{
  "balance_loss": 0.00276,
  "balance_bias": false,
  "init_std_router": 0.0221,
  "positions": "rope",
  "rope_fraction": 1.0,
  "final_lr_fraction": 0.02
}
Below are experts of layer 2 (counted from 0) of a mixture-of-experts language model. Rows are named down (a neuron's output weights, with its number) and show model dimensions 0-127. Each number is 50 + 10 x the weight over its row's rms, rounded and kept within 0 to 99.
Before each expert's rows: "raises" lists some tokens whose logits its average output raises strongly, later layers aside. This comes from a sample of Wikipedia text that the model never trained on.

# expert 57
raises: ". ", ".", ", ", "\n\n", "/", ":"
down0:56 62 65 50 52 53 49 47 62 58 62 51 43 41 56 57 66 51 27 51 32 54 49 42 42 61 56 47 27 45 59 53 57 54 37 52 61 39 41 44 46 48 44 57 57 52 31 52 47 50 44 53 73 41 63 50 56 47 47 54 53 61 65 41 55 38 54 61 60 57 72 62 65 44 58 47 41 35 68 62 49 57 40 57 63 52 30 66 45 42 52 45 73 54 58 55 49 58 41 50 48 54 23 33 52 50 52 49 53 56 66 35 59 55 72 66 51 47 59 50 36 49 51 63 37 51 55 62

# expert 37
raises: ".", "er", "ev", "er "
down0:36 42 49 37 55 46 37 52 40 56 46 36 63 51 66 54 62 61 60 36 55 59 39 44 59 35 67 43 44 48 44 63 52 54 59 43 43 45 35 49 54 46 67 66 39 39 44 46 40 49 44 41 49 61 49 40 63 51 57 49 42 46 37 55 56 51 32 53 35 59 67 57 62 56 62 55 72 59 43 42 56 47 56 63 33 59 40 32 39 46 43 42 42 61 21 64 53 48 53 52 42 46 43 67 52 38 40 57 41 36 52 56 42 52 52 53 41 56 45 55 27 55 59 28 49 40 65 45

# expert 47
raises: "— ", "– ", "to "
down0:56 41 48 56 38 72 53 45 57 31 50 46 35 66 67 63 37 39 51 52 60 56 53 46 41 44 53 42 47 49 53 45 44 68 58 49 59 42 53 45 49 50 71 48 50 61 48 52 46 36 26 69 50 53 51 61 65 46 49 51 55 61 51 43 45 51 41 60 48 32 67 58 72 68 43 44 38 46 56 48 41 48 38 34 50 44 45 36 56 68 70 50 47 33 61 42 47 67 48 42 43 55 40 41 49 47 53 55 38 50 64 45 38 46 51 52 55 50 33 55 68 52 54 47 29 33 40 69

# expert 53
raises: "st", "b", "pen"
down0:53 51 51 53 60 51 62 81 41 53 59 51 38 45 54 30 41 50 51 48 49 42 48 75 51 36 29 41 52 48 44 46 65 43 49 51 60 42 36 53 47 53 38 59 57 46 78 50 42 69 46 41 65 49 38 60 55 62 44 47 34 45 40 53 27 64 44 57 45 43 52 58 45 50 40 61 39 65 55 53 43 45 43 33 57 54 21 61 34 52 54 49 56 48 63 49 46 65 59 57 67 46 60 61 57 53 33 65 51 49 58 53 58 53 45 55 54 59 71 51 50 46 50 48 58 52 45 41

# expert 63
raises: "6", "7", "5", "0", "1", "\n\n"
down0:45 58 57 52 70 46 50 54 37 46 44 44 35 41 50 41 60 51 60 43 34 46 45 38 56 55 51 46 43 28 42 47 35 50 53 36 43 36 66 45 46 47 52 47 66 62 35 46 67 57 49 64 47 59 52 51 56 41 50 58 51 41 45 41 51 57 41 76 65 49 53 53 45 67 31 62 54 56 43 52 33 65 67 44 59 36 52 51 51 50 34 62 56 53 47 47 50 83 60 43 51 58 61 42 40 43 70 58 45 58 66 42 59 53 35 48 55 46 64 43 41 43 58 32 48 49 30 46

# expert 26
raises: "gen", "sequ", "grow"
down0:68 38 46 45 59 58 48 46 62 54 47 42 53 40 49 53 51 35 64 60 61 45 37 41 59 56 54 39 48 66 40 53 32 47 68 51 43 46 63 58 61 26 53 58 50 48 56 22 49 57 27 44 45 33 48 55 54 42 57 41 40 57 68 49 52 30 51 60 48 67 51 60 41 50 38 34 45 40 45 65 60 63 64 58 65 49 51 49 54 58 53 52 40 59 32 52 77 46 40 51 51 46 42 31 35 56 59 52 60 50 59 44 46 51 56 54 40 68 48 45 38 60 52 59 43 49 54 68

# expert 5
raises: "gr", "to ", "st", "t"
down0:50 65 40 56 51 42 55 41 38 46 46 60 38 58 41 38 55 36 48 41 71 38 53 34 36 60 54 52 39 57 48 52 51 45 60 58 58 52 46 52 45 71 52 64 51 56 62 39 47 56 60 59 45 47 46 53 49 49 46 51 81 46 51 55 60 57 51 38 54 49 39 44 65 44 68 48 49 45 41 58 50 42 38 23 57 33 33 50 50 49 44 61 47 59 64 45 48 51 57 78 42 51 59 48 36 48 44 32 48 49 51 53 55 40 51 29 33 55 54 63 26 52 54 53 61 66 43 69

# expert 34
raises: "-", ", ", ".", ". ", "'", "\n\n"
down0:56 59 38 48 66 58 43 47 50 62 56 49 53 70 49 45 59 57 29 46 46 51 38 50 30 78 40 41 55 55 65 56 37 31 51 52 41 44 68 61 68 44 41 42 51 66 59 68 57 45 48 50 54 49 29 56 52 66 31 54 52 47 66 53 40 55 65 45 44 48 44 41 65 31 52 59 49 58 41 55 52 58 32 66 51 61 54 40 71 62 40 53 44 58 36 49 33 45 55 69 57 42 40 51 35 45 55 52 55 47 66 48 36 55 56 38 45 54 57 58 43 44 53 57 49 58 46 53

# expert 16
raises: "ed", "al", "ac", "ing", "ak", "in"
down0:51 27 48 59 61 50 41 52 58 37 44 33 50 31 70 47 58 41 27 50 54 46 45 56 59 40 56 29 46 58 42 56 47 67 54 51 51 58 48 65 56 60 49 47 54 52 41 31 49 66 41 51 56 61 58 38 50 57 54 35 45 52 44 31 63 42 74 45 39 61 58 34 33 57 57 49 55 42 53 30 57 43 45 42 60 40 37 46 31 50 42 59 60 44 50 46 44 46 49 38 33 39 49 54 59 35 53 56 48 45 41 38 43 40 51 45 37 63 52 52 52 40 56 69 52 31 55 63

# expert 48
raises: "\n", "\n\n", "===", "201", "200"
down54:44 57 60 59 67 44 44 53 49 50 36 54 52 43 53 47 39 42 66 57 55 57 67 49 44 55 59 46 47 56 45 47 49 57 48 50 52 44 54 53 49 41 57 71 49 48 48 72 32 46 42 56 34 56 46 41 50 44 60 61 43 46 58 64 60 29 68 73 59 49 44 74 58 32 55 67 64 74 49 57 39 50 53 52 57 47 50 48 38 25 39 53 53 61 35 46 41 59 56 42 57 47 39 43 38 48 41 43 39 58 28 40 32 54 42 62 60 37 53 60 45 55 39 61 59 44 45 36